{"n_experts": 16, "d_expert": 304, "d_shared_expert": 0, "normalize_top_k": false, "balance_bias": false, "norm_eps": 1e-05, "beta2": 0.99, "max_seq_len": 1024}
Below are experts of layer 3 (counted from 0) of a mixture-of-experts language model. Rows are named router (the router's row for the expert) and show model dimensions 192-255. Each number is 50 + 10 x the weight over its row's rms, rounded and kept within 0 to 99.
After each expert's rows: "gets" lists some tokens that make up at least twice as much of what it gets as of all text. This comes from a sample of Wikipedia text that the model never trained on. Tokens count by the router's weight.

# expert 12
router:70 65 54 48 40 60 49 47 43 49 62 59 44 63 61 54 48 53 41 61 24 45 14 48 58 52 55 63 62 61 31 56 24 61 37 57 46 60 57 37 44 52 51 54 47 53 39 51 54 54 42 53 53 57 53 41 41 54 43 55 65 47 34 47
gets: " and", "–", "1", "0", "9", "2"

# expert 11
router:40 50 61 50 55 58 46 41 31 54 45 43 37 61 45 50 43 57 53 48 37 62 46 58 44 48 51 57 65 57 34 53 51 41 51 67 57 64 30 52 57 31 36 56 51 53 40 67 60 48 47 36 42 72 46 50 51 51 53 46 40 45 45 57
gets: " |", ";", "-", " /", " -", " –"

# expert 15
router:51 58 55 54 40 62 48 65 24 74 57 38 46 56 42 56 53 66 57 65 46 65 30 36 57 63 56 72 55 58 43 45 54 58 55 44 54 64 48 27 35 45 52 63 46 51 48 58 63 39 49 47 48 55 41 40 38 57 45 47 51 43 32 44
gets: " of", " with", " by", " at", " to", " in"

# expert 0
router:55 59 73 67 55 52 23 39 33 51 69 38 39 69 58 57 61 60 43 54 44 54 26 65 46 44 51 54 57 49 46 72 61 58 35 41 42 56 37 41 41 49 43 55 61 38 55 44 38 56 25 47 42 62 47 73 47 45 54 41 26 38 42 49
gets: " of", " in", " for", " League", " team", " club"

# expert 3
router:53 38 61 54 51 57 57 47 41 44 55 50 37 52 53 54 43 58 44 52 42 54 13 43 46 60 67 62 55 43 35 55 38 30 49 41 34 44 40 37 51 42 50 47 50 67 37 36 57 40 52 46 53 76 54 28 40 78 44 50 65 43 31 54
gets: ",", "\n", ".", "0", " \"", "=="

# expert 1
router:31 42 65 58 34 51 47 28 28 62 52 60 42 63 47 52 51 56 42 43 38 51 35 43 49 47 55 60 61 50 43 54 36 48 47 61 61 55 38 42 54 63 38 68 46 60 49 59 29 57 48 50 44 72 48 61 49 71 50 49 50 48 43 50
gets: "\n", "|", " where", " In", " in", " on"

# expert 9
router:28 64 57 66 41 50 49 49 38 57 44 60 52 61 32 48 47 70 66 61 48 55 33 66 65 60 51 54 53 47 42 53 57 41 49 48 53 55 39 42 61 47 38 53 74 55 41 55 54 34 41 49 49 54 55 44 42 68 58 58 35 63 52 49
gets: ",", " December", " October", " January", " November", " July"

# expert 2
router:46 49 60 50 37 47 40 50 35 55 46 56 39 55 54 52 36 55 50 56 42 49 20 61 27 42 64 51 46 42 49 43 36 48 47 55 47 55 63 36 53 38 47 52 45 46 48 48 36 44 47 46 56 65 50 38 41 52 53 61 43 52 44 70
gets: " ", " years", "%", " no", " km", " a"

# expert 5
router:49 56 67 54 52 45 61 63 25 59 51 42 38 46 40 59 52 52 63 55 43 59 38 45 34 49 47 60 55 62 47 54 39 49 50 60 39 56 44 50 66 37 25 46 47 56 57 41 42 48 48 59 51 81 61 52 54 55 48 56 43 50 48 54
gets: "\n", "9", "s", "7", "'", "I"

# expert 7
router:54 50 73 45 52 38 35 53 20 62 40 58 33 62 43 48 38 54 56 48 36 58 43 55 49 64 55 50 56 59 31 57 35 57 48 48 50 56 38 44 51 38 45 44 55 47 45 56 60 51 38 47 54 49 66 48 50 50 56 41 48 43 39 52
gets: " as", " is", " was", " to", " be", " into"

# expert 4
router:37 50 70 56 57 67 46 45 25 77 44 55 50 49 49 51 55 59 56 60 45 53 27 59 53 55 55 50 56 44 35 54 56 43 67 52 44 47 50 42 54 42 62 60 50 56 44 68 49 47 46 50 51 46 43 52 60 61 39 49 62 53 51 38
gets: " the", " The", "The", " he", " that", " his"

# expert 6
router:51 44 63 64 59 63 36 43 44 42 41 57 53 50 53 48 67 56 47 49 42 62 20 45 46 51 45 60 42 38 42 46 54 46 36 50 40 55 51 33 61 54 41 55 51 47 55 52 39 42 57 53 38 80 37 52 54 57 53 53 48 34 43 49
gets: "8", "5", "4", "7", "3", "6"

# expert 14
router:40 47 75 61 50 66 50 43 41 62 54 41 41 55 45 68 51 59 55 50 39 51 37 66 24 65 61 61 49 48 27 61 45 44 40 50 48 58 57 41 60 46 51 55 60 51 51 55 42 56 49 48 50 51 62 42 45 64 52 47 40 38 40 35
gets: "1", "2", "\"", " one", " which", " work"